config = dict(
    n_layer=8,
    d_model=256,
    n_experts=48,
    experts_per_token=2,
    d_expert=128,
    d_shared_expert=128,
    activation='clamped_swiglu',
    moe_layers=[0, 1, 2, 3, 4, 5, 6, 7],
    router_score='sigmoid',
    normalize_top_k=False,
    routed_scale=1.0,
    balance_loss=0.0136,
    balance_bias=False,
    router_noise=0.3,
    init_std_router=0.0105,
    lr_router=0.000812,
    n_head=2,
    n_kv_head=1,
    head_dim=128,
    vocab_size=8192,
    norm='rmsnorm',
    norm_place='pre',
    norm_eps=1e-06,
    positions='rope',
    rope_base=10000.0,
    rope_fraction=1.0,
    qk_norm=False,
    attn_scale=0.0884,
    tie_embeddings=True,
    parallel_block=False,
    init='uniform',
    init_std_qkv=0.0451,
    init_std_o=0.0,
    init_std_up=0.0451,
    init_std_down=0.0,
    optimizer='muon_variant',
    lr=0.0114,
    lr_mult_o=4.0,
    beta1=0.95,
    lr_head=0.00507,
    warmup_steps=200,
    schedule='wsd',
    decay_fraction=1.0,
    decay_shape='linear',
    final_lr_fraction=0.05,
    batch_tokens=131072,
    seq_len=1024,
    doc_mask=True,
    train_tokens=690300000,
    steps=5267,
    dataset='wikipedia_en',
)
Below are experts of layer 5 (counted from 0) of a mixture-of-experts language model. Rows are named router (the router's row for the expert), gate (a neuron's input weights, with its number), up (a neuron's input weights, with its number), down (a neuron's output weights, with its number) and show model dimensions 0-255. Each number is 200 + 40 x the weight over its row's rms, rounded and kept within 0 to 999.
After each expert's rows: a language model's description of what the expert responds to. This comes from a sample of Wikipedia text that the model never trained on.

# expert 21
router,195,205,241,166,254,229,209,142,156,232,121,204,215,207,303,225,199,223,196,164,157,172,217,237,196,193,266,197,209,137,217,221,231,253,168,184,264,200,192,181,207,250,162,268,134,122,236,207,123,264,292,194,232,204,204,141,252,214,142,192,179,232,277,180,223,224,141,205,176,209,194,212,246,204,217,183,187,202,187,228,142,193,186,228,173,241,169,278,160,224,246,140,224,176,229,284,205,253,191,155,156,181,199,240,199,263,188,137,205,137,303,250,242,275,202,242,258,251,154,174,164,165,165,133,199,193,206,190,244,157,222,214,133,229,151,242,172,236,185,194,198,281,162,174,175,187,198,195,210,198,189,194,163,237,237,217,289,291,191,270,178,154,196,234,163,151,250,142,167,161,203,186,214,151,256,145,216,166,184,143,170,214,197,222,237,225,181,111,198,224,212,158,206,191,135,232,269,172,211,188,244,206,224,163,228,198,273,169,217,179,172,250,196,192,189,223,180,162,119,171,117,208,202,237,93,121,206,171,178,207,225,181,245,268,180,200,228,171,155,192,242,165,252,207,207,189,196,252,220,165,287,135,210,190,251,200
gate0,158,267,156,209,158,180,185,129,158,176,176,256,246,206,181,229,213,180,231,181,167,166,225,162,135,118,252,143,166,283,209,208,164,203,186,150,216,300,193,163,205,185,182,268,181,155,142,238,228,235,287,244,162,221,188,229,228,166,159,172,221,238,253,233,202,263,237,217,162,249,169,195,215,194,247,201,143,224,185,175,235,209,177,177,231,155,218,219,223,165,252,243,154,146,151,241,214,233,205,223,181,148,168,247,242,226,198,215,190,162,286,194,165,258,243,236,199,192,197,154,192,223,175,153,186,164,205,257,220,282,181,233,240,244,225,197,214,232,211,265,154,312,166,197,175,121,251,210,198,198,212,161,179,244,204,171,198,186,188,190,139,195,181,290,160,230,192,158,209,252,174,218,158,212,225,131,291,191,209,183,280,201,211,165,258,234,218,137,144,191,251,141,178,289,187,217,258,188,193,205,263,207,208,179,219,185,189,147,232,170,151,149,148,234,229,208,230,181,211,256,155,191,177,205,136,211,263,157,250,173,167,132,210,223,180,193,230,262,113,243,288,152,241,226,214,166,259,233,290,206,212,98,196,186,198,239
up0,226,219,179,276,213,207,190,194,269,183,181,183,204,220,178,160,194,228,290,248,118,165,218,236,233,215,209,181,149,290,147,209,205,221,215,147,181,232,264,221,168,198,134,274,130,168,180,194,216,214,251,176,191,219,201,161,211,192,249,196,219,194,283,201,169,219,232,251,237,231,132,238,216,170,170,243,149,186,217,177,177,170,206,189,211,217,237,230,298,286,241,263,177,225,180,265,149,165,268,230,181,206,182,174,208,246,224,230,244,205,219,201,133,224,214,170,144,175,167,181,209,156,134,181,232,148,204,289,156,213,224,215,147,154,154,214,208,224,179,208,177,238,227,192,227,89,239,171,160,200,125,165,202,275,144,121,234,213,120,208,211,210,132,290,249,205,218,202,221,176,245,190,141,267,189,203,203,193,229,188,249,239,219,206,213,281,156,187,157,213,178,138,175,226,161,235,196,168,187,235,230,175,149,133,215,167,240,281,280,203,217,160,192,199,163,277,137,248,185,127,178,158,233,140,137,230,142,157,189,190,258,172,222,197,207,177,264,252,132,199,209,218,230,138,211,184,203,148,164,220,261,252,210,175,242,248
down0,175,203,215,213,176,235,191,300,157,148,185,194,231,139,215,144,242,181,268,170,129,238,196,140,206,166,237,142,134,175,179,147,168,247,203,219,218,224,278,213,236,166,260,282,127,202,169,232,233,253,99,266,164,207,185,230,221,206,129,212,228,143,175,241,229,161,220,137,174,200,183,222,230,170,186,161,185,181,202,220,189,300,254,208,161,171,110,231,146,194,203,173,217,234,235,222,201,224,162,137,154,206,227,217,198,141,209,198,200,242,139,128,185,163,224,250,132,201,168,237,213,201,214,183,222,158,176,115,136,214,252,196,175,227,184,205,184,181,195,172,194,195,224,212,228,247,188,199,201,227,197,286,181,184,202,174,139,260,299,201,325,205,285,244,169,186,179,259,175,144,218,200,211,164,220,180,211,235,198,154,178,179,193,211,236,191,183,214,181,184,162,235,221,167,221,197,120,236,187,250,183,209,96,206,238,150,201,153,191,166,217,218,181,192,216,182,114,202,198,154,150,139,148,234,184,169,193,186,185,241,144,249,209,186,210,255,260,239,226,212,244,180,227,274,214,176,292,120,231,174,288,214,197,137,138,181
It responds to: Name-initial syllables. Opening syllables of proper names and foreign words, often capitalized consonant-vowel pieces: La, Pa, Ro, Ca, Ru, Pra(thap), Sha(ki).

# expert 12
router,226,178,240,171,143,226,234,183,170,161,168,176,194,240,302,245,250,216,227,211,234,187,221,251,223,230,225,244,176,222,212,227,137,204,184,153,267,205,81,251,204,215,259,198,198,218,261,227,207,159,208,263,253,254,212,153,203,229,154,137,188,213,241,146,205,267,241,151,129,169,182,228,302,173,251,168,248,188,180,240,201,157,225,236,142,177,203,234,279,189,252,241,201,92,240,247,206,204,240,274,165,122,138,176,262,145,218,160,222,150,220,195,205,204,187,232,221,227,200,149,270,274,184,194,205,177,201,223,275,142,165,207,178,211,218,222,154,183,201,225,213,267,200,219,207,188,214,202,226,199,192,130,218,219,218,139,235,190,213,217,199,182,152,151,208,161,239,171,236,217,124,181,232,162,187,228,217,174,118,189,282,183,215,238,171,188,212,255,142,222,238,181,167,245,255,228,213,274,220,146,212,186,167,238,156,188,172,167,194,159,127,213,160,171,131,190,173,245,234,191,224,171,177,258,201,196,265,229,282,243,257,254,207,217,237,230,230,287,141,219,190,212,181,281,242,108,234,164,172,271,217,231,158,217,197,197
gate1,195,172,230,191,222,198,201,178,182,177,147,252,212,174,120,262,255,167,202,205,245,220,257,184,246,138,170,195,252,153,247,262,251,254,179,183,136,216,180,207,244,298,339,211,206,241,187,207,191,265,189,186,207,251,205,173,151,223,186,259,236,169,167,136,217,215,197,193,82,213,185,190,174,200,238,176,234,157,191,247,247,195,220,196,224,178,122,155,204,229,188,217,193,195,214,132,233,139,257,252,209,131,191,173,194,161,190,128,241,165,243,141,235,152,225,207,181,275,156,154,164,201,195,175,145,181,237,182,240,211,157,255,176,265,167,245,215,221,230,164,189,115,228,197,182,288,139,232,242,186,180,182,220,162,181,235,257,207,196,222,187,196,204,176,197,196,251,128,139,245,194,163,228,148,249,166,176,167,215,252,243,226,276,266,169,284,203,182,175,247,239,228,196,171,216,180,148,149,212,148,228,146,100,174,212,205,252,225,221,117,167,155,228,171,187,188,240,220,214,203,241,186,287,202,182,242,167,175,145,263,258,209,128,181,203,202,202,179,208,196,257,253,209,201,255,203,196,124,162,277,207,177,243,231,246,188
up1,190,171,221,230,230,125,126,202,229,226,159,200,204,202,242,148,235,242,191,220,238,190,223,208,167,204,215,239,227,157,246,173,172,232,226,332,243,219,224,191,290,188,229,201,156,130,190,244,149,188,170,208,254,243,253,105,189,212,231,252,192,211,277,269,195,239,272,176,119,123,168,246,221,217,169,135,200,207,208,207,231,185,151,243,169,173,258,200,266,203,236,221,227,181,326,197,276,221,166,253,225,175,249,197,281,211,225,159,256,189,222,151,234,231,202,239,220,148,128,188,162,121,275,205,173,127,234,183,216,212,194,174,238,188,188,236,289,170,250,242,196,151,214,199,207,235,170,238,229,181,212,217,156,133,208,182,173,220,197,204,191,162,148,123,206,226,201,193,204,243,139,189,199,188,171,182,141,181,170,283,215,246,210,216,169,240,228,226,280,192,176,151,232,189,201,229,181,153,164,129,215,172,165,197,192,251,223,264,150,162,208,126,285,202,283,155,192,122,209,186,268,234,239,222,172,195,183,173,202,220,283,162,146,192,228,198,236,205,162,147,192,234,186,225,254,179,221,203,173,226,258,231,184,243,199,187
down1,187,182,170,157,223,170,215,272,147,226,150,220,224,178,164,177,225,312,189,164,244,171,132,225,254,213,88,204,204,184,232,230,210,226,194,189,158,191,198,171,192,294,235,16,213,275,194,187,252,228,211,211,167,200,138,229,144,210,212,287,225,211,195,220,208,151,204,192,176,135,195,228,215,178,200,226,169,141,170,207,216,172,160,213,155,178,259,167,151,110,219,228,220,184,223,257,239,200,177,173,209,204,186,208,242,200,263,187,189,172,217,144,253,225,161,184,245,173,178,231,250,175,229,165,169,120,225,187,229,222,192,167,153,241,200,221,213,161,208,200,189,222,221,191,295,182,164,165,150,202,153,249,198,201,146,177,225,153,245,252,230,238,195,145,179,165,293,221,211,204,245,138,116,166,110,244,184,300,197,214,160,261,225,242,173,220,221,253,232,247,199,244,175,199,235,140,199,150,143,170,187,187,198,188,214,199,199,228,191,219,250,188,256,293,237,214,146,220,157,211,145,166,195,151,216,216,280,214,180,192,228,216,298,262,242,130,183,166,213,181,246,260,173,233,215,181,186,213,159,192,223,151,187,220,257,180
It responds to: Song title words. Words and word endings inside quoted song, album and film titles, such as Love-d, Look-ing, Cri-ed, Let'-s.

# expert 1
router,259,141,190,265,122,184,231,203,174,165,148,213,234,134,228,184,159,210,246,143,245,232,183,176,275,227,256,171,162,181,271,170,216,186,123,214,255,180,252,194,161,210,205,271,141,243,209,137,164,222,305,181,247,221,130,185,244,203,178,225,173,206,181,197,205,209,187,191,170,263,218,311,188,245,218,236,192,263,138,167,200,185,224,249,230,195,172,238,243,237,195,150,181,258,196,239,178,205,167,245,277,197,234,286,284,222,192,135,226,195,272,247,212,195,222,196,166,239,168,137,200,246,89,100,245,170,163,273,208,263,174,211,164,183,197,226,221,249,188,169,190,216,213,208,215,200,223,226,222,174,186,215,167,209,294,199,211,269,121,202,128,179,198,161,184,192,196,140,198,144,187,179,237,164,189,172,291,168,169,156,250,234,215,213,185,187,208,170,150,221,158,190,192,197,129,261,193,153,217,115,185,241,226,185,177,235,229,228,190,177,131,257,192,176,208,171,203,216,211,245,197,174,193,196,83,194,232,240,242,183,256,178,193,223,212,250,103,170,216,221,198,269,219,229,208,203,216,205,196,232,251,189,268,245,174,192
gate1,173,212,215,221,160,190,222,172,194,193,150,241,244,194,193,198,164,272,152,170,219,207,185,169,231,201,214,159,163,140,232,118,256,219,200,144,234,197,181,208,106,238,204,336,138,199,195,227,82,239,171,252,209,194,211,209,227,209,224,223,242,187,181,161,262,212,191,200,256,189,198,306,240,183,194,229,129,199,211,195,273,231,183,292,237,235,196,227,261,258,143,198,206,163,184,150,154,222,224,253,258,193,183,242,237,184,209,176,212,262,294,167,292,162,215,249,172,188,193,199,154,195,147,162,155,185,208,223,284,193,193,173,185,201,274,224,236,274,229,173,182,150,253,150,170,222,237,238,129,185,184,184,198,90,191,184,231,209,205,224,214,245,227,146,209,156,302,193,181,170,275,153,223,164,185,168,201,175,170,172,187,179,217,197,194,197,167,172,170,163,150,214,225,189,175,228,184,155,159,188,213,261,275,216,214,163,149,229,259,208,149,195,230,158,200,196,200,198,209,217,227,176,191,225,97,242,231,131,250,174,203,192,103,206,172,218,164,187,149,212,216,191,207,231,237,147,215,235,252,253,205,281,297,155,180,234
up1,196,163,158,263,210,199,177,250,166,199,174,168,245,191,203,199,235,107,247,167,182,197,185,209,170,210,193,175,193,241,177,184,128,141,244,157,223,187,257,199,223,249,153,148,229,182,176,107,195,232,166,222,251,150,174,225,224,275,148,176,219,242,242,228,242,268,217,230,188,221,160,279,216,234,220,229,204,130,216,237,203,172,287,243,208,160,159,180,233,197,118,186,201,255,187,213,201,161,211,168,138,197,231,234,197,170,205,186,224,167,215,220,133,236,156,219,218,230,181,261,172,170,167,155,227,125,237,187,247,195,143,176,182,170,214,259,191,238,187,150,213,220,170,276,207,175,230,166,158,210,201,160,181,245,223,158,287,192,123,261,146,150,227,224,182,195,190,205,248,149,253,228,269,264,113,217,241,217,182,167,214,214,233,178,215,182,105,156,204,231,211,160,184,214,254,192,156,171,232,164,130,145,186,141,210,256,224,172,178,173,290,177,215,183,104,251,199,187,175,234,221,210,155,289,178,178,227,204,204,248,144,140,188,217,258,226,185,199,215,123,167,219,177,146,217,144,92,163,222,110,186,130,150,135,201,266
down1,235,197,183,194,182,170,177,199,232,193,131,166,189,216,214,166,198,198,219,173,200,217,287,236,267,212,183,139,150,162,193,235,153,160,237,186,214,189,297,241,240,190,207,179,155,196,184,177,183,246,184,170,218,291,212,166,144,203,103,190,199,208,224,188,141,229,313,176,110,234,238,181,233,235,160,127,125,219,171,185,185,150,253,236,108,166,176,217,177,251,244,197,164,129,159,148,221,171,197,190,172,200,158,171,184,243,236,185,170,179,185,226,258,219,236,200,180,191,194,221,207,192,165,135,161,233,168,221,140,243,208,222,215,244,187,203,242,243,151,232,164,129,147,203,195,180,251,157,192,220,229,221,200,242,177,200,231,206,222,191,161,227,218,240,194,145,167,316,176,195,177,313,201,162,209,187,277,162,253,212,173,237,203,220,164,153,207,181,208,248,206,192,268,185,157,187,215,196,71,210,150,106,192,192,213,207,119,167,110,248,259,186,187,79,207,174,239,185,270,186,174,173,175,162,220,202,169,207,217,246,196,187,233,250,194,175,260,150,155,164,272,280,141,232,179,179,228,273,199,208,186,181,156,164,225,205
It responds to: Latinate word prefixes. Word-initial pieces like re, de, con, pro, ex, pre starting longer words, often after hyphens or spaces: re(cruit), de(ployable), socio-e(conomic).

# expert 23
router,240,198,229,198,97,161,222,176,179,155,181,220,238,102,239,188,237,248,213,190,219,158,190,236,226,247,242,204,165,175,225,168,145,176,171,155,231,234,190,201,217,210,227,201,199,139,271,168,238,253,221,219,201,253,139,144,274,237,163,215,264,173,244,202,215,221,203,180,195,136,301,243,238,127,293,154,217,143,157,246,259,231,203,159,191,184,171,197,295,167,156,171,174,203,193,233,180,153,241,215,169,181,147,242,199,169,197,189,227,158,240,229,225,244,230,219,191,239,177,176,165,291,179,167,146,195,302,255,310,174,212,221,156,213,141,145,194,219,243,202,241,211,225,210,233,200,166,254,213,212,192,174,202,231,258,205,207,242,192,221,166,211,174,202,245,174,242,239,184,166,163,181,124,188,149,220,194,177,215,176,248,176,229,180,239,261,175,173,207,220,201,156,135,252,206,230,223,219,128,195,203,190,143,168,184,245,217,203,191,176,178,191,165,162,154,163,236,223,191,170,201,185,173,262,188,167,263,243,242,170,272,134,187,71,204,291,161,241,131,261,220,132,195,195,163,185,148,127,230,228,217,200,142,204,260,107
gate1,247,195,263,196,181,146,320,228,198,112,183,139,200,218,232,207,254,168,110,293,97,196,189,242,229,248,218,205,192,144,179,208,171,163,165,227,266,202,167,214,187,292,227,155,142,190,132,214,218,238,159,160,220,175,169,165,205,238,186,236,153,205,248,181,179,181,147,239,257,163,181,243,185,194,219,121,219,234,252,217,152,188,263,197,95,197,200,237,231,110,182,160,145,193,224,178,202,200,250,186,225,129,176,149,260,202,159,151,175,172,209,190,233,232,223,119,221,231,175,170,157,194,220,222,232,173,133,192,184,199,228,203,130,202,192,240,151,239,156,228,204,192,227,184,185,226,137,221,204,218,189,236,211,252,195,215,213,273,249,183,181,175,208,257,220,216,223,187,147,200,139,153,204,208,169,217,101,170,149,127,200,140,190,132,242,198,138,183,225,266,217,155,221,152,187,174,256,187,241,156,233,122,195,186,190,233,218,259,177,194,202,149,133,205,97,164,187,212,162,206,147,208,166,199,200,159,185,222,212,202,163,142,204,229,202,196,209,156,176,249,144,181,87,212,176,175,197,135,175,170,299,191,213,210,171,235
up1,224,225,168,238,203,150,293,203,219,156,204,262,200,167,151,233,201,139,86,182,229,237,167,177,243,171,201,244,187,213,141,267,255,206,156,220,186,297,219,200,189,252,161,114,251,213,212,183,258,197,223,188,123,163,175,251,202,143,205,250,171,174,193,128,222,240,207,198,217,159,170,220,237,274,220,196,149,242,267,181,148,244,260,151,199,257,156,233,114,173,210,260,182,150,119,139,206,240,169,245,157,172,202,125,183,190,132,209,246,217,259,227,200,191,184,174,231,200,161,170,190,246,161,216,216,179,173,166,188,212,211,133,173,269,198,191,173,220,175,199,248,211,209,169,183,201,127,153,196,208,196,178,151,177,182,239,219,148,174,231,180,264,279,259,133,154,159,129,204,203,132,219,210,222,234,248,147,269,215,143,135,159,196,124,216,286,201,216,172,189,225,216,230,216,210,181,204,178,186,199,210,183,212,225,175,218,216,217,168,225,234,213,151,228,161,137,185,270,77,181,163,190,141,189,186,172,154,240,189,180,214,235,150,186,190,261,217,238,185,192,269,184,111,130,183,209,222,190,148,140,250,215,186,165,215,260
down1,211,174,217,198,191,245,136,201,229,242,143,193,186,195,197,158,184,197,167,198,143,187,214,170,225,229,187,140,200,223,281,299,297,167,126,119,205,251,219,188,218,203,201,249,246,294,204,163,195,162,195,193,158,207,156,147,89,227,189,212,215,225,218,154,217,161,195,225,170,195,230,202,174,215,118,111,229,179,134,299,156,171,173,234,207,171,264,159,164,168,174,231,200,146,172,205,170,300,215,139,121,214,187,209,151,238,156,169,146,241,223,171,190,170,186,198,97,195,222,201,189,150,211,218,184,247,206,148,224,188,235,255,190,165,218,201,225,200,107,221,252,251,213,186,289,130,199,204,201,151,179,212,231,223,224,159,98,228,223,193,151,257,196,188,254,235,126,135,202,178,189,196,246,203,169,213,250,194,192,168,184,101,250,284,217,162,226,136,154,237,183,209,245,230,269,172,154,199,189,176,199,169,206,239,136,217,196,220,210,178,158,195,203,151,224,197,148,230,222,168,214,184,131,216,273,237,230,173,128,209,194,214,186,215,241,204,168,243,196,190,145,174,211,192,200,158,189,176,140,144,242,124,218,131,170,169
It responds to: Table separators after values. Pipes, line breaks and month names that follow a number or value inside tables, and months in day-month-year dates like 7 May 1906.

# expert 8
router,188,235,233,191,266,210,220,183,163,164,222,188,163,194,219,199,206,262,225,171,159,232,257,254,196,255,238,245,196,131,198,248,124,255,128,207,220,221,177,272,196,279,188,183,236,157,229,166,225,182,264,250,277,181,174,199,176,221,193,160,217,172,225,194,227,208,214,169,156,253,173,230,215,153,144,198,280,180,178,166,159,163,212,134,163,194,203,191,226,214,216,243,213,227,155,242,166,224,194,224,98,239,179,128,171,278,175,226,266,191,200,244,217,229,287,251,237,190,149,153,138,151,164,214,156,200,182,201,209,233,214,230,110,163,225,194,91,247,199,151,206,181,281,226,262,126,168,286,189,174,242,184,167,275,188,105,208,205,114,217,228,175,217,237,210,139,136,224,153,167,125,122,167,142,177,246,221,201,225,165,241,161,243,252,187,189,223,185,214,202,218,200,196,220,194,212,237,121,182,229,242,232,167,160,145,149,254,226,163,179,191,136,203,212,186,188,217,205,134,99,213,184,197,204,107,152,180,223,226,177,172,190,228,224,303,173,189,176,233,242,250,165,220,224,234,257,163,217,216,235,234,188,204,196,178,179
gate1,189,213,193,244,146,215,204,182,177,153,243,142,251,180,252,193,186,259,154,131,150,197,123,198,163,153,214,213,136,303,248,233,238,200,184,175,254,167,210,132,193,235,217,166,180,238,200,202,269,213,215,200,213,133,134,150,220,183,211,255,166,158,191,157,221,264,270,197,113,270,234,257,242,262,210,266,267,201,186,168,167,173,234,150,204,249,192,128,176,182,272,208,182,219,235,240,130,202,184,178,157,224,226,165,199,252,211,199,226,207,145,207,212,188,200,244,200,195,267,240,189,154,231,144,218,238,148,165,136,173,205,166,219,102,159,259,110,191,152,188,211,232,187,189,257,186,249,164,194,228,223,206,242,264,268,127,276,169,259,234,231,224,251,192,236,133,135,182,229,148,190,176,212,174,183,227,237,241,192,201,238,177,187,124,139,254,224,146,224,153,180,185,265,250,241,204,145,251,132,230,188,247,159,172,165,242,203,236,181,165,238,215,172,226,207,193,201,240,251,226,137,156,210,294,152,214,167,166,229,151,216,178,204,199,281,252,244,185,178,194,200,208,139,214,141,217,228,172,232,256,255,206,242,187,198,208
up1,156,206,216,215,175,172,232,206,139,244,206,167,278,187,176,145,193,227,194,147,133,146,181,117,195,237,220,292,172,243,118,229,168,282,155,174,225,172,268,169,211,195,239,165,213,204,162,235,210,241,231,189,188,198,187,175,182,212,202,211,168,202,188,201,228,182,225,197,167,239,219,219,165,239,198,209,243,153,238,185,227,199,205,187,210,241,270,178,213,174,207,211,179,279,164,196,159,238,185,154,243,267,127,148,310,239,272,224,149,142,154,252,224,216,170,209,249,179,237,136,268,252,215,186,200,161,123,187,226,193,186,202,182,111,188,161,171,201,173,221,167,228,250,234,150,223,182,198,180,201,177,240,228,266,212,163,275,165,258,237,210,169,212,203,207,151,168,207,155,136,209,218,145,220,217,234,249,134,217,211,185,160,199,213,191,183,215,197,220,225,96,161,217,285,224,165,170,158,127,178,229,191,216,72,244,165,218,242,199,210,234,209,181,179,189,158,223,235,115,204,168,162,174,218,162,222,289,214,171,173,172,262,261,137,265,184,194,219,120,209,184,110,115,202,227,263,164,205,191,175,289,207,222,203,211,103
down1,223,230,110,189,217,193,253,189,192,205,166,163,250,149,242,146,159,170,145,175,153,138,244,244,205,79,195,275,213,214,168,201,196,139,241,160,254,201,224,207,186,193,204,151,175,222,131,207,187,177,218,251,250,224,250,125,198,172,258,219,297,276,164,182,311,179,165,156,262,238,204,205,196,255,185,236,220,262,176,191,152,197,233,177,232,227,311,235,211,217,212,231,215,194,200,232,257,235,175,131,161,164,190,171,269,211,173,165,212,300,155,162,169,196,174,211,190,206,233,207,192,213,144,189,279,101,177,185,198,145,136,208,165,179,130,172,121,225,229,158,247,246,176,270,233,143,155,178,156,208,150,189,227,189,221,141,280,140,205,139,236,299,222,134,134,242,177,190,190,216,212,192,238,216,190,187,281,165,264,180,184,209,209,242,203,220,273,175,218,210,239,125,170,207,196,176,149,220,179,223,188,242,197,186,175,198,242,181,166,250,218,164,188,212,176,199,154,214,224,227,171,237,194,163,191,202,282,259,194,183,240,155,170,226,198,229,228,144,233,136,205,137,193,220,183,209,164,211,192,184,211,261,208,161,213,157
It responds to: Mid-word syllables. Inner word-piece syllables inside long Latinate or technical words, as in an-gi-ography, es-cor-ted, im-ple-mentation.

# expert 38
router,181,188,243,223,202,185,206,185,180,239,187,163,200,219,228,226,249,258,239,188,193,156,266,229,179,229,222,181,241,154,196,145,198,138,199,161,235,229,137,257,204,204,223,285,203,167,208,182,129,252,242,237,151,207,237,193,261,244,137,207,197,147,274,223,195,267,226,213,188,183,193,163,203,209,252,215,224,123,176,207,225,221,156,181,188,143,165,205,178,144,145,183,168,152,284,228,159,187,228,266,153,263,146,197,176,143,221,165,232,215,198,230,222,263,186,152,249,308,109,222,253,184,202,214,246,183,155,285,241,170,183,267,215,229,163,232,151,187,202,240,252,275,200,193,284,177,126,207,258,190,177,122,247,201,271,219,228,241,219,209,121,169,173,222,201,224,257,190,186,164,206,155,235,188,175,194,186,168,196,142,196,153,256,264,188,277,203,144,220,234,171,141,179,174,271,231,272,267,247,156,290,179,230,200,169,211,219,200,208,147,185,187,221,211,102,128,201,141,194,183,176,153,166,176,205,132,178,160,185,148,214,169,120,221,216,173,209,244,128,180,252,194,126,200,230,140,190,159,203,231,228,185,162,170,182,193
gate1,154,250,132,197,177,155,247,204,204,209,182,247,198,229,193,244,144,236,202,104,178,159,273,283,210,284,161,190,190,175,174,182,218,202,231,214,229,211,178,255,254,189,118,236,181,217,221,197,154,268,240,172,253,138,186,218,142,232,184,201,221,199,174,228,165,184,192,200,284,278,147,232,247,246,190,175,214,151,254,148,178,239,241,153,201,190,239,204,173,151,187,177,205,142,249,153,123,153,169,175,218,190,206,210,216,164,208,189,195,176,194,243,165,163,147,128,223,192,209,215,200,215,183,161,252,201,123,281,208,225,160,221,214,225,171,201,270,216,218,204,247,134,251,250,276,94,206,231,233,169,232,130,194,195,202,122,219,207,183,141,210,185,154,221,149,269,205,189,270,148,271,196,212,235,185,215,155,205,157,244,198,260,233,148,187,159,201,204,157,146,229,196,193,235,223,258,84,212,208,164,215,151,265,216,169,211,184,225,227,189,144,176,213,160,166,161,97,227,109,181,176,168,213,265,178,226,223,228,235,136,230,195,240,214,253,131,201,288,204,159,190,251,241,181,142,167,178,278,201,168,168,182,159,219,221,229
up1,215,239,216,252,186,217,169,122,233,267,239,241,243,152,288,208,201,204,175,167,229,219,109,326,241,179,214,136,178,182,284,241,241,266,223,174,190,195,133,215,240,114,143,264,178,134,196,215,221,249,224,128,201,152,137,179,201,184,183,214,229,225,207,151,184,179,244,193,181,234,209,220,190,214,127,160,196,198,227,230,215,225,213,217,216,170,160,167,119,197,165,214,254,182,234,157,179,111,192,154,186,264,263,167,143,189,155,266,168,180,188,151,136,172,215,193,196,236,221,208,259,192,186,133,206,189,245,264,166,157,227,107,243,286,198,154,272,142,200,191,143,267,168,221,216,169,235,164,180,217,174,219,200,278,263,227,169,237,222,150,132,212,231,189,160,238,198,139,164,140,144,203,226,163,200,181,169,201,186,201,205,228,184,232,254,163,224,111,157,180,235,248,215,253,232,266,185,192,175,190,150,180,220,182,261,216,203,170,166,223,153,146,196,124,266,196,185,244,213,186,262,196,277,249,251,194,181,183,176,163,196,184,234,233,235,189,205,140,147,167,152,224,177,215,158,176,246,220,219,146,172,231,211,191,245,161
down1,239,235,165,203,181,207,198,237,190,193,273,149,151,196,158,172,142,139,169,199,198,194,235,178,144,242,161,190,210,267,205,214,202,160,235,181,171,209,162,195,276,139,213,221,213,164,185,198,132,249,178,190,213,180,176,157,200,138,134,171,211,231,116,244,220,147,254,175,218,248,206,166,161,183,173,190,292,149,225,203,189,212,212,192,149,211,247,265,190,121,232,204,153,159,167,180,186,166,253,207,146,262,130,217,255,250,204,150,143,276,140,187,185,184,250,227,160,186,142,241,181,249,155,235,222,226,172,178,162,168,169,188,201,187,213,220,211,203,184,173,213,152,291,173,207,173,187,234,157,171,250,100,208,207,186,285,258,182,199,241,253,198,235,253,207,260,194,174,179,192,148,276,224,142,182,245,224,219,186,178,168,144,235,267,224,254,223,195,230,167,141,203,227,231,200,177,161,181,267,225,259,253,233,179,258,183,222,242,238,300,157,180,182,216,354,271,241,152,140,214,308,215,193,260,218,281,223,253,206,259,223,234,176,211,232,227,174,246,167,194,218,218,222,199,222,167,168,255,186,163,144,204,180,176,226,216
It responds to: Institution and place name words. Later words of proper names for institutions, teams and places, such as University, School, County, Tampa Bay, United States.